From a checkpoint of a small mixture-of-experts model trained on Wikipedia: a softmax router.
Below are experts of layer 5 (counted from 0) of a mixture-of-experts language model. Rows are named router (the router's row for the expert), down (a neuron's output weights, with its number) and show model dimensions 0-255. Each number is 200 + 40 x the weight over its row's rms, rounded and kept within 0 to 999.
Before each expert's rows: a language model's description of what the expert responds to. This comes from a sample of Wikipedia text that the model never trained on.

# expert 3
It responds to: Line breaks, commas, periods, quotes and parentheses ending phrases, plus clause words like and, also, had, who, which, and -ly endings.
router,197,161,202,194,212,274,191,228,204,147,198,147,205,179,239,241,167,229,181,200,242,165,206,265,119,257,279,255,159,118,197,172,168,188,233,164,251,223,171,164,233,209,202,168,240,189,239,265,205,189,208,189,191,217,213,216,161,258,164,156,196,237,194,200,228,162,248,169,127,197,173,170,178,189,150,157,264,129,230,259,194,189,200,236,216,195,251,189,144,160,251,232,211,155,205,175,205,210,205,259,242,149,260,248,194,243,178,214,241,198,183,224,165,242,97,178,108,236,148,157,158,209,174,222,183,132,230,215,157,164,196,304,216,248,151,193,215,181,187,214,98,200,142,134,170,112,127,197,244,150,236,177,163,221,244,204,188,176,179,167,149,155,142,214,149,215,263,243,183,173,203,195,169,213,221,203,240,207,196,171,228,221,246,136,179,183,226,141,157,175,172,190,138,251,151,156,184,163,138,256,221,300,193,253,182,212,162,210,178,206,203,298,104,238,155,137,245,277,199,210,224,203,210,156,208,193,224,138,210,213,235,318,200,218,190,189,224,188,132,224,170,145,236,180,158,201,173,222,211,239,215,155,259,276,196,200
down9,272,243,211,183,171,136,254,229,213,191,227,152,146,134,224,230,217,172,173,186,184,199,198,171,212,230,134,195,224,222,241,183,195,218,193,217,241,249,202,158,155,210,177,174,250,121,195,131,142,220,249,293,204,268,229,184,294,144,211,128,169,161,205,186,189,273,236,231,232,175,223,231,220,216,235,137,197,151,168,240,233,221,245,251,201,157,211,158,229,159,181,289,211,221,166,219,170,209,188,223,161,150,210,194,185,196,261,175,217,179,228,194,195,174,232,217,194,267,236,177,259,154,172,249,269,206,209,220,157,90,209,215,167,186,236,178,184,221,193,198,242,166,228,188,233,303,257,186,159,207,182,309,258,285,198,251,188,174,171,174,137,152,163,184,267,178,233,190,192,238,225,201,130,185,228,179,156,141,201,264,231,225,214,210,261,206,167,227,219,181,158,223,155,247,199,181,263,156,202,236,177,78,217,185,264,232,243,288,220,168,242,234,203,199,134,236,152,179,251,188,256,229,182,192,135,201,213,232,87,257,236,193,242,183,244,252,223,308,206,209,190,191,155,171,229,239,198,195,212,233,200,253,221,199,140,221
down10,247,286,192,205,212,141,205,157,178,174,220,160,190,220,247,172,237,203,203,183,185,172,181,156,154,147,192,234,158,151,127,219,222,211,173,205,227,166,251,201,113,199,292,181,205,256,233,169,212,215,233,288,213,208,233,237,165,199,331,175,190,196,208,128,173,225,244,155,183,260,250,190,217,283,190,158,175,195,123,185,161,240,113,143,159,190,184,171,209,162,154,177,191,171,169,196,223,166,157,230,240,198,214,246,246,200,164,161,201,102,263,175,201,157,213,194,192,103,171,164,106,206,132,177,186,203,181,116,171,123,212,179,145,214,222,195,183,181,257,257,55,218,178,158,198,200,166,207,230,228,161,174,218,231,143,224,163,177,235,256,212,268,268,215,237,214,231,201,219,199,197,217,229,221,193,188,220,149,197,225,161,160,182,168,153,257,202,128,198,214,218,153,195,213,183,211,154,228,190,221,200,196,299,210,194,175,180,209,144,179,187,277,195,251,197,277,166,164,261,161,171,193,197,237,191,218,165,229,236,211,194,221,152,196,268,277,178,172,174,230,208,155,178,140,226,183,197,121,139,151,153,192,122,133,191,204
down11,194,206,297,109,173,204,189,198,165,225,211,222,216,225,269,204,260,261,174,148,214,231,254,203,205,214,209,160,203,185,171,188,155,188,254,143,250,149,257,204,266,119,145,172,193,109,244,195,189,201,178,174,202,209,256,121,166,276,152,163,190,183,208,223,218,200,160,126,246,182,216,252,275,171,244,238,188,211,230,140,220,166,216,176,195,247,204,244,194,205,236,204,201,188,212,233,225,163,176,250,173,202,190,277,183,229,121,243,164,219,176,243,145,124,180,241,218,261,159,242,193,247,140,189,139,177,151,172,158,190,172,181,175,200,169,173,139,196,214,173,232,196,206,252,189,197,199,184,247,155,199,224,193,156,178,220,178,285,296,187,219,201,235,260,179,198,210,175,258,201,175,173,174,157,128,228,130,167,205,163,121,127,253,276,211,97,221,201,176,223,329,266,214,156,159,231,185,223,153,180,205,208,164,205,179,174,234,200,133,139,267,187,253,134,180,215,221,212,186,266,159,237,224,194,205,158,222,185,159,120,228,226,190,248,189,257,204,197,191,144,169,250,186,208,213,273,161,122,249,200,187,224,207,248,253,188

# expert 5
It responds to: Middle letter pieces inside proper names and foreign words, such as Archu-le-ta, Mau-ri-tius, plural -s, and given names like Jack, Francis, Louis.
router,283,235,249,232,97,202,290,206,223,274,220,211,160,191,198,263,168,166,221,206,169,199,121,185,188,267,195,190,220,201,157,233,143,258,238,202,237,163,243,233,225,169,160,165,204,221,174,140,224,85,168,194,159,175,196,156,150,263,215,225,170,208,215,200,205,165,200,200,148,181,204,168,234,172,247,278,191,190,216,194,218,141,254,161,229,187,177,227,137,191,239,133,164,222,226,141,157,234,237,176,180,233,245,130,178,166,238,232,193,126,134,268,186,149,247,148,173,208,208,171,285,226,208,241,147,211,199,226,103,215,148,210,187,229,172,225,210,247,173,211,208,118,205,208,258,248,151,213,167,198,246,178,222,189,128,248,184,167,189,169,136,211,233,204,171,200,214,183,211,214,198,203,225,201,135,213,232,223,140,207,182,184,162,290,245,196,111,259,129,171,171,219,216,162,170,182,240,180,191,158,166,226,147,164,263,167,187,233,195,213,236,165,227,221,183,136,209,255,152,126,132,157,148,238,176,214,233,135,115,185,243,237,180,181,291,148,175,227,210,164,154,177,200,240,142,255,180,231,159,136,236,152,248,190,171,247
down9,266,206,159,224,205,218,151,232,244,218,232,241,163,258,236,142,224,238,237,167,198,248,241,225,201,217,309,201,206,211,216,187,286,155,205,262,168,217,224,164,237,194,214,175,239,207,262,211,298,287,215,232,226,188,109,164,193,184,200,197,176,281,217,268,181,193,267,153,290,226,136,150,170,209,168,206,218,156,198,201,145,183,231,106,196,171,187,215,200,151,213,181,175,135,168,148,245,219,267,221,223,248,212,208,197,262,159,205,264,222,168,219,269,179,137,251,232,228,209,159,213,212,189,214,257,208,167,145,230,161,208,214,222,201,251,180,157,184,178,154,185,200,176,224,215,177,138,193,158,214,217,154,125,190,214,170,207,194,191,235,230,242,218,191,243,189,196,230,146,173,211,236,193,273,124,260,213,154,197,242,177,242,207,268,242,231,203,177,149,120,202,194,166,208,171,249,139,233,257,205,201,240,216,227,182,246,213,97,186,177,251,235,238,195,269,233,242,175,171,124,227,200,208,185,238,177,197,200,146,234,242,172,122,208,173,100,235,187,212,213,185,173,192,205,306,197,251,112,186,242,134,196,199,128,115,159
down10,195,210,155,207,240,216,241,191,197,164,213,127,228,184,156,220,230,235,271,183,185,168,215,259,142,268,193,160,210,286,207,138,202,163,117,129,235,238,167,146,202,217,161,178,170,213,156,226,263,166,199,225,265,159,239,234,220,172,173,251,182,202,215,190,172,166,240,266,131,185,162,216,191,255,267,228,251,180,115,190,302,203,224,236,130,228,174,165,188,191,214,158,182,152,221,184,160,232,205,206,223,232,166,252,183,175,188,157,212,199,293,238,139,166,191,163,203,240,189,135,177,215,177,193,231,231,207,240,241,240,250,230,243,162,253,196,212,187,225,237,102,179,288,145,241,206,164,152,214,228,172,210,155,169,293,128,180,234,152,161,257,141,210,204,139,216,174,164,185,236,176,176,226,147,181,253,168,204,251,277,201,231,114,193,229,251,186,183,216,172,272,196,220,222,247,238,196,230,231,230,260,178,216,168,165,167,280,186,168,191,131,164,211,181,234,276,158,169,170,211,109,235,274,180,230,232,169,220,223,228,255,169,228,217,175,219,208,154,180,218,169,236,179,109,190,281,175,226,140,202,233,279,235,174,240,191
down11,201,170,199,176,184,234,193,208,212,210,162,170,279,234,269,167,215,228,266,223,221,258,177,199,164,148,113,179,159,207,191,187,184,177,200,194,238,209,166,236,219,129,125,244,228,216,191,190,222,253,245,208,240,272,262,164,166,154,189,276,222,177,98,162,215,159,213,224,186,251,224,180,144,257,132,204,172,100,198,151,224,250,180,272,187,276,196,299,212,260,227,246,210,198,206,172,186,249,219,328,194,179,228,233,163,320,231,167,180,215,219,141,175,146,321,187,208,260,262,210,206,184,181,177,286,228,244,171,177,214,222,210,122,160,204,250,205,212,211,141,185,229,192,224,213,133,236,217,248,185,201,230,271,174,248,181,243,160,203,223,179,205,231,166,224,161,219,186,218,194,196,224,200,213,220,206,242,172,217,182,288,177,256,250,223,208,209,192,180,252,262,239,200,132,231,257,205,237,222,236,215,239,163,194,82,155,164,172,199,245,189,177,165,226,216,198,253,179,159,259,183,238,191,240,162,191,136,243,251,196,188,185,187,261,244,200,205,234,292,208,183,218,249,204,227,195,226,191,271,214,194,213,172,191,162,144

# expert 2
It responds to: Middle and ending pieces of common Latinate words, such as -tion, -ical, -ment, commem-or-ating, plus nouns like School, Award, album, Championship.
router,152,248,201,212,190,165,185,214,102,206,186,195,200,263,205,200,215,255,134,216,298,170,219,228,227,266,202,208,181,168,219,179,112,133,146,169,144,216,219,189,146,212,148,221,193,149,154,153,196,260,150,189,189,232,230,236,216,145,219,199,222,220,219,195,170,212,203,245,216,201,191,186,262,161,139,222,168,165,177,202,200,169,160,230,120,159,252,258,110,230,177,181,178,300,159,169,121,213,144,259,190,156,225,189,262,181,189,238,172,66,207,173,255,222,231,200,221,133,165,240,198,197,237,146,214,179,265,201,198,184,193,163,229,126,278,183,198,157,238,114,188,154,178,163,171,146,219,227,221,158,203,205,184,201,182,188,192,138,220,201,277,212,218,270,241,126,193,209,186,166,220,223,216,269,150,167,202,188,142,221,255,157,83,183,215,218,138,148,229,144,199,169,199,185,158,259,225,214,156,207,166,208,177,239,194,246,187,184,235,148,158,244,223,260,197,230,263,167,229,204,275,165,169,176,232,165,211,222,234,258,231,193,277,199,149,177,195,247,230,218,170,234,201,184,254,258,185,174,212,231,127,247,236,279,217,151
down9,150,249,105,218,135,261,241,192,222,130,185,205,256,255,140,172,231,200,255,288,193,225,203,179,207,229,252,187,171,239,198,121,201,140,165,284,269,188,190,182,176,232,174,186,175,201,229,201,174,185,187,159,189,174,230,178,197,166,177,243,239,227,174,177,288,204,202,177,242,135,214,150,167,212,196,179,232,189,215,179,215,240,232,219,202,213,209,202,193,185,163,188,208,215,240,219,215,231,200,208,223,172,188,208,155,192,250,224,184,89,127,234,183,170,260,237,168,223,200,217,179,213,233,196,227,118,281,209,299,199,227,262,149,247,266,193,203,275,253,191,212,254,203,175,237,168,244,232,253,203,279,287,247,310,161,224,218,206,232,237,125,181,233,93,190,187,166,207,149,161,205,131,126,241,206,195,154,261,164,217,194,176,231,230,158,238,197,232,243,173,219,223,278,218,225,172,233,150,273,152,184,161,176,308,172,180,164,163,211,184,171,207,163,160,232,150,237,163,180,192,207,203,249,170,237,178,221,154,116,197,245,206,195,159,161,182,237,184,216,310,199,177,242,268,278,148,186,213,183,185,235,234,203,213,220,207
down10,225,262,195,171,190,206,224,288,223,248,156,152,156,209,283,148,215,231,246,244,197,212,166,220,165,150,233,231,239,189,245,215,260,205,186,217,180,154,137,187,251,126,213,248,211,206,258,181,190,235,177,209,221,156,230,204,214,181,170,232,214,192,119,190,213,186,139,215,188,238,191,290,181,165,190,249,171,206,267,281,172,153,228,264,249,249,187,117,166,195,211,248,197,165,199,219,199,246,202,126,195,206,240,208,226,165,178,116,203,149,203,186,109,206,187,270,192,213,173,195,217,228,164,232,173,232,306,169,229,194,200,194,160,186,196,160,195,184,187,193,100,168,230,234,159,222,115,209,114,267,173,169,202,247,222,192,216,202,243,195,160,182,194,238,203,169,191,223,214,198,232,188,147,175,264,251,179,216,215,171,93,248,179,168,146,241,259,247,205,228,193,196,144,148,259,228,130,117,204,146,211,244,235,190,272,217,154,115,160,97,127,219,160,187,263,146,187,169,176,200,135,203,214,195,230,261,174,133,239,205,168,163,208,177,163,243,166,214,263,145,201,175,227,218,256,226,183,274,137,194,212,151,200,236,193,176
down11,179,217,183,230,193,257,150,221,327,192,109,201,101,165,183,139,177,164,203,207,189,183,204,260,214,180,245,146,238,213,208,216,255,163,244,206,260,191,215,155,120,215,242,199,224,148,195,314,223,214,245,276,171,229,214,204,211,145,146,165,175,178,268,220,187,184,228,191,179,255,232,220,191,187,149,176,226,215,152,200,252,213,229,217,215,151,210,132,215,154,141,243,218,185,220,163,214,232,241,212,200,167,229,123,260,194,153,195,126,189,188,221,153,143,256,198,145,205,254,250,269,188,180,152,187,247,188,161,189,225,175,166,184,234,191,246,190,151,218,174,232,163,266,174,136,185,227,223,137,258,212,172,222,151,235,243,261,191,284,191,238,207,258,225,241,220,148,251,199,111,226,218,197,187,237,206,136,213,202,149,163,162,133,177,184,224,219,202,128,197,255,173,230,161,202,254,183,225,241,219,195,214,168,247,193,222,234,153,178,187,163,194,290,286,186,208,165,233,246,251,232,208,313,230,207,191,219,147,220,237,187,109,116,178,172,161,213,253,224,226,247,190,246,145,211,176,246,174,137,172,144,196,175,197,252,218

# expert 0
It responds to: Bare spaces and table pipes in tables, unit and symbol tokens like °, ′, %, km, BC, and mid-word pieces such as s-at-ellite.
router,181,276,195,171,217,204,279,158,132,203,213,203,178,201,181,206,148,235,256,225,213,213,183,145,129,167,168,184,226,275,185,192,199,193,242,125,292,158,197,257,252,273,201,179,195,207,151,275,202,167,176,249,156,254,253,244,169,167,205,228,261,233,233,101,227,194,131,202,241,209,235,166,106,201,240,166,197,157,166,186,243,186,197,250,176,146,238,224,223,185,198,208,246,196,230,109,147,202,194,230,187,158,181,215,201,136,155,219,196,199,160,207,197,260,182,233,159,193,170,200,278,193,193,130,205,161,227,188,188,181,207,218,205,170,118,262,266,202,183,196,255,235,169,192,117,274,177,280,251,151,215,230,226,172,159,160,256,226,240,241,234,246,215,92,234,229,172,220,275,190,216,189,133,211,180,252,208,257,187,216,150,173,249,237,210,196,173,255,104,125,163,192,210,208,143,250,132,168,250,184,196,232,213,248,180,187,246,149,220,165,235,161,206,178,229,268,215,176,181,235,250,253,200,180,137,145,258,216,262,229,231,191,166,183,239,172,207,229,157,234,264,132,199,211,151,208,200,222,184,179,200,148,182,198,111,212
down9,263,191,166,128,207,215,199,198,154,276,211,156,159,203,200,199,193,172,132,212,221,204,176,237,268,213,193,181,266,218,135,235,225,142,211,229,186,166,180,210,254,160,154,146,153,254,292,194,203,211,209,262,155,206,241,230,115,237,234,166,180,244,225,219,159,71,250,251,179,214,212,188,199,229,166,206,269,221,206,193,177,228,256,250,202,237,250,174,205,132,170,225,191,199,309,152,237,225,197,208,198,159,226,246,227,137,170,209,133,139,300,205,302,205,176,187,229,126,223,222,234,213,182,174,242,215,272,200,125,239,155,196,143,191,209,202,213,187,172,216,192,210,188,190,160,166,269,174,214,256,223,160,150,186,164,192,202,188,153,268,220,201,282,160,261,125,161,178,189,256,261,215,154,245,200,217,162,200,212,197,224,196,142,282,216,265,140,247,231,199,124,163,203,183,210,251,271,127,199,174,208,180,206,207,153,197,187,203,175,211,165,291,206,239,216,116,200,202,146,188,112,194,227,141,121,157,217,245,155,157,178,189,225,199,186,211,240,213,226,198,193,160,153,181,227,249,231,230,234,181,196,175,221,126,222,182
down10,186,215,216,235,254,202,128,152,220,166,263,212,204,190,266,216,155,171,187,203,177,260,143,246,249,208,203,138,171,216,211,218,237,193,247,238,168,196,260,174,104,268,180,240,168,201,162,249,249,193,172,206,207,119,107,131,178,218,227,174,199,224,199,191,237,184,181,196,228,201,130,222,209,115,260,209,202,283,161,133,210,248,199,141,243,132,242,202,131,183,198,205,184,277,215,221,233,246,167,224,190,231,162,208,214,115,192,225,161,165,209,129,186,187,231,169,219,183,217,214,177,205,160,227,230,207,131,185,233,263,146,240,155,268,189,240,193,256,200,149,151,211,172,185,232,172,200,211,172,209,116,152,144,166,297,225,214,239,184,140,201,200,186,193,120,177,184,187,192,151,285,258,262,188,254,226,210,240,168,197,186,218,181,252,182,216,205,152,152,223,204,172,123,155,160,231,232,244,218,153,156,198,143,230,281,174,237,256,234,273,190,246,205,234,243,174,222,233,185,181,183,252,252,218,226,192,221,199,72,241,277,227,249,197,190,245,201,185,201,227,286,145,185,181,230,174,204,154,235,162,227,206,213,252,276,255
down11,171,206,271,183,193,226,141,243,295,198,244,193,231,240,149,254,196,145,305,169,271,155,198,170,147,159,150,190,276,220,193,172,173,173,157,131,153,191,180,198,200,205,260,110,166,225,167,169,223,245,208,269,156,185,205,177,197,188,196,218,197,281,128,198,225,139,182,199,238,212,209,173,174,255,228,270,232,201,124,215,216,147,273,187,232,176,181,175,166,221,205,232,224,242,201,211,210,221,223,200,154,172,161,186,149,207,134,178,203,238,317,242,207,150,141,195,195,174,173,183,219,233,131,265,227,200,172,167,211,193,209,188,235,200,155,231,157,184,171,167,213,225,240,155,222,198,171,276,185,186,285,194,262,171,161,261,192,273,213,150,110,82,183,207,185,192,188,176,232,197,225,203,274,151,199,234,292,190,166,230,259,226,171,156,161,159,235,180,178,234,206,168,153,219,254,182,226,196,189,283,205,212,153,246,164,156,195,184,273,180,220,173,212,235,234,133,171,153,153,241,207,178,175,173,180,191,221,258,188,251,226,174,242,194,159,188,181,174,149,199,249,143,116,239,185,198,266,106,220,135,168,240,169,175,182,179

# expert 4
It responds to: Determiners the, a, an, his, its, hyphens and table pipes, and first capital pieces of words after line breaks or of.
router,236,240,230,208,182,226,170,244,215,201,176,202,252,189,127,221,215,256,196,192,211,252,245,217,177,240,177,274,187,161,189,162,194,241,130,218,197,180,222,199,149,219,222,203,219,163,231,222,180,234,234,205,223,156,259,156,299,221,249,219,196,192,178,223,193,225,224,108,144,93,154,163,264,142,201,188,249,212,195,173,218,186,253,160,220,249,184,165,155,245,269,192,146,235,239,195,239,192,196,132,188,272,188,156,236,175,170,209,116,237,171,134,168,211,205,237,194,206,174,180,239,217,183,255,211,215,217,283,220,140,194,214,245,137,167,173,202,116,254,208,267,146,207,156,219,160,203,202,270,204,157,163,163,110,128,218,132,194,169,160,260,144,242,124,242,216,240,260,134,160,202,174,184,244,231,205,180,230,196,216,145,176,219,192,170,180,221,260,174,214,199,94,203,136,230,248,166,200,208,156,206,198,185,163,220,187,297,178,240,182,278,200,173,161,201,172,170,200,161,120,201,245,229,170,240,171,261,188,184,163,192,115,262,229,179,159,240,223,168,170,228,161,130,277,145,202,150,173,288,138,182,244,185,204,197,221
down9,204,183,90,159,132,215,171,225,237,193,168,207,188,144,176,192,225,98,243,215,237,233,142,220,213,226,205,138,267,224,195,269,317,215,204,198,237,211,191,224,273,161,211,295,208,240,171,251,194,213,227,170,195,217,224,252,178,203,202,188,158,176,157,195,205,184,237,266,166,150,160,251,175,254,244,168,233,186,249,275,135,202,174,146,201,206,154,212,227,166,125,232,224,172,252,167,219,216,236,160,162,172,173,241,197,213,216,195,187,257,216,217,142,180,176,137,178,215,197,152,247,138,235,128,162,159,210,224,139,177,193,255,149,155,257,157,180,211,158,207,165,222,207,151,205,255,144,136,126,199,195,205,196,247,185,136,176,193,232,215,136,218,184,141,267,235,217,178,202,191,154,176,214,193,181,256,139,180,129,212,252,243,175,210,166,147,224,156,209,218,167,106,194,148,203,234,176,93,211,131,190,221,198,206,208,246,194,227,264,181,192,298,250,203,146,216,240,194,183,153,168,239,186,129,138,179,210,292,173,173,237,180,229,148,169,238,211,141,225,155,111,221,156,199,235,171,207,135,229,209,254,191,190,176,163,228
down10,191,173,217,182,262,211,180,200,227,208,249,213,221,141,192,221,184,157,178,196,271,190,258,165,193,236,232,220,220,237,192,264,163,206,218,229,172,222,227,205,198,192,175,193,237,193,170,224,197,207,172,254,107,148,262,265,181,200,224,161,217,280,189,225,156,147,219,261,223,256,251,164,235,214,263,135,205,255,102,211,200,273,214,200,161,235,160,202,211,190,293,245,226,217,186,210,209,202,139,220,261,156,209,190,198,180,195,205,226,255,319,237,193,238,157,125,209,211,225,218,265,154,265,214,140,166,210,203,247,235,218,219,217,212,280,202,241,159,245,211,167,247,239,208,214,231,192,215,320,212,167,170,191,175,193,185,165,189,199,178,227,221,126,223,242,225,201,163,191,246,241,212,165,215,178,243,204,236,160,221,169,239,191,189,269,251,178,248,230,207,200,264,227,251,134,215,186,295,161,175,171,183,269,250,202,282,184,238,203,226,234,191,268,268,202,269,170,150,263,210,255,202,204,259,65,229,163,157,242,197,152,181,247,239,213,203,195,268,186,252,202,221,200,243,169,143,180,186,233,184,350,208,209,195,200,189
down11,118,210,172,216,184,266,197,129,183,193,178,229,251,229,217,220,190,147,171,178,133,186,229,142,268,185,165,248,193,270,169,246,217,149,254,209,205,198,227,142,179,284,134,215,215,168,179,220,184,262,217,203,114,164,171,163,124,77,210,125,217,203,256,201,160,257,280,287,205,185,192,225,173,177,189,179,210,190,211,243,208,210,190,309,217,276,239,174,106,215,200,163,205,214,177,148,187,191,144,223,230,150,275,137,200,208,215,231,224,180,169,190,238,231,158,180,144,207,221,135,242,125,158,188,185,197,192,300,234,258,207,217,231,126,196,136,200,210,175,168,171,246,184,199,249,159,188,233,143,230,276,204,198,248,193,264,244,254,222,177,250,202,194,218,169,251,200,201,174,295,233,233,144,213,210,151,198,147,182,252,234,116,226,254,152,178,251,223,201,117,179,178,194,247,203,219,142,191,193,206,231,230,167,254,203,165,156,162,146,203,159,252,151,236,199,200,156,174,179,231,170,174,222,207,245,215,213,180,194,161,210,234,259,207,196,174,253,226,139,148,226,163,211,221,252,173,229,208,280,183,257,212,204,189,248,196

# expert 1
It responds to: Prepositions before a noun phrase (of, in, to, for, with, by) and year numbers after them, plus occasional mid-word pieces like to-w-ers.
router,212,231,256,245,137,209,273,227,205,209,203,192,207,249,137,142,237,193,203,257,195,180,178,168,221,100,190,237,208,201,165,133,228,157,286,176,155,244,183,209,271,191,248,176,178,214,227,174,159,132,174,194,189,235,189,136,191,143,204,162,219,199,289,228,260,184,162,183,204,282,240,216,206,210,236,254,215,241,182,187,166,249,186,242,216,152,244,175,222,224,197,219,245,184,247,206,186,291,182,262,185,247,192,208,227,173,151,225,346,244,235,190,127,182,184,207,155,205,187,176,179,186,264,198,181,187,176,201,193,250,195,292,218,160,194,162,254,238,219,191,203,189,231,264,243,250,250,216,91,220,213,102,294,172,226,220,184,172,167,158,227,239,252,177,141,186,228,155,218,156,255,264,135,170,226,179,223,186,228,187,184,203,181,128,231,245,190,124,222,189,249,132,246,180,234,159,210,202,294,142,260,192,230,208,210,212,190,120,160,203,233,203,259,236,213,217,176,275,213,252,172,249,233,204,202,242,226,161,174,144,214,165,213,155,196,280,233,189,217,160,149,206,230,221,233,226,185,163,252,144,226,222,152,145,195,181
down9,201,182,208,201,163,212,209,180,244,123,289,216,149,191,223,204,219,181,200,253,219,181,132,237,186,184,191,173,253,265,299,193,228,145,214,226,247,164,205,166,166,234,183,200,232,220,167,161,189,202,168,209,204,148,184,256,235,205,208,208,236,206,240,197,245,194,214,219,195,233,236,192,173,236,260,140,251,205,207,225,243,212,149,160,183,164,147,253,174,175,251,201,152,262,159,220,227,166,148,229,227,250,149,264,213,146,231,99,143,248,191,209,221,263,229,210,160,208,194,192,115,184,126,226,214,197,207,175,132,215,219,173,205,186,246,155,85,185,141,220,197,158,245,149,204,231,164,173,210,201,193,212,196,168,211,206,177,297,197,165,213,199,182,254,167,231,307,243,154,183,183,139,219,203,246,167,178,167,202,247,211,213,163,118,118,200,213,145,128,171,274,207,170,231,174,119,184,196,175,201,112,175,198,157,180,245,303,105,191,186,114,169,194,211,184,204,292,171,226,150,208,92,181,250,224,216,193,179,161,208,190,226,190,149,136,237,247,193,192,248,204,185,261,196,193,224,194,125,271,181,167,158,237,230,214,262
down10,217,242,214,176,152,154,212,179,245,238,281,210,166,185,222,235,265,198,243,231,196,205,216,172,212,208,216,155,287,203,150,144,168,117,204,223,137,196,287,212,139,159,165,198,238,262,220,244,153,224,173,99,153,168,271,167,155,235,160,246,171,203,124,182,175,186,252,195,212,231,198,206,238,192,176,172,168,132,239,265,213,167,226,237,211,207,214,237,282,178,216,166,172,205,203,251,235,163,89,261,162,209,226,231,178,204,189,251,245,114,204,167,204,202,199,177,208,195,236,193,263,179,199,195,246,203,197,161,137,191,224,235,174,185,203,212,222,161,147,250,249,166,254,164,123,170,175,204,216,238,247,200,317,178,191,196,186,197,220,233,156,88,224,227,165,204,151,141,252,192,204,288,241,218,183,273,163,181,236,199,180,191,226,297,157,238,163,155,153,205,250,202,235,174,184,209,196,269,214,202,293,184,139,147,249,225,186,189,200,168,212,169,179,186,226,181,172,185,201,198,184,151,215,191,236,231,260,168,219,200,193,258,136,205,110,312,197,255,213,143,194,250,225,230,181,153,243,225,164,258,211,180,145,195,178,143
down11,176,166,159,177,219,190,182,177,147,238,181,246,154,186,141,188,235,174,256,154,161,216,198,210,196,219,191,212,149,188,269,163,187,165,248,145,186,202,275,219,191,128,244,204,239,208,66,201,138,204,167,247,136,255,184,259,165,222,184,199,250,170,119,167,182,227,166,198,197,140,162,192,216,162,211,169,235,218,188,196,183,193,173,229,271,205,194,169,177,187,237,239,159,198,192,213,178,189,116,180,216,246,141,189,224,152,142,171,182,211,192,219,219,158,170,139,208,341,195,223,184,184,245,184,93,176,184,193,158,195,219,200,163,218,237,131,201,196,250,221,169,184,201,218,217,224,237,174,275,187,121,153,163,211,236,202,204,232,209,172,253,195,129,180,136,118,174,206,240,202,134,198,220,210,194,181,189,116,270,125,200,210,205,209,252,192,218,137,294,186,212,158,196,143,143,200,126,195,180,217,220,217,178,209,157,286,220,219,154,199,212,138,213,155,149,210,191,210,162,198,279,169,190,169,218,214,237,258,223,183,118,220,108,226,186,228,179,276,204,170,221,291,286,247,136,208,220,261,186,270,215,224,157,253,235,177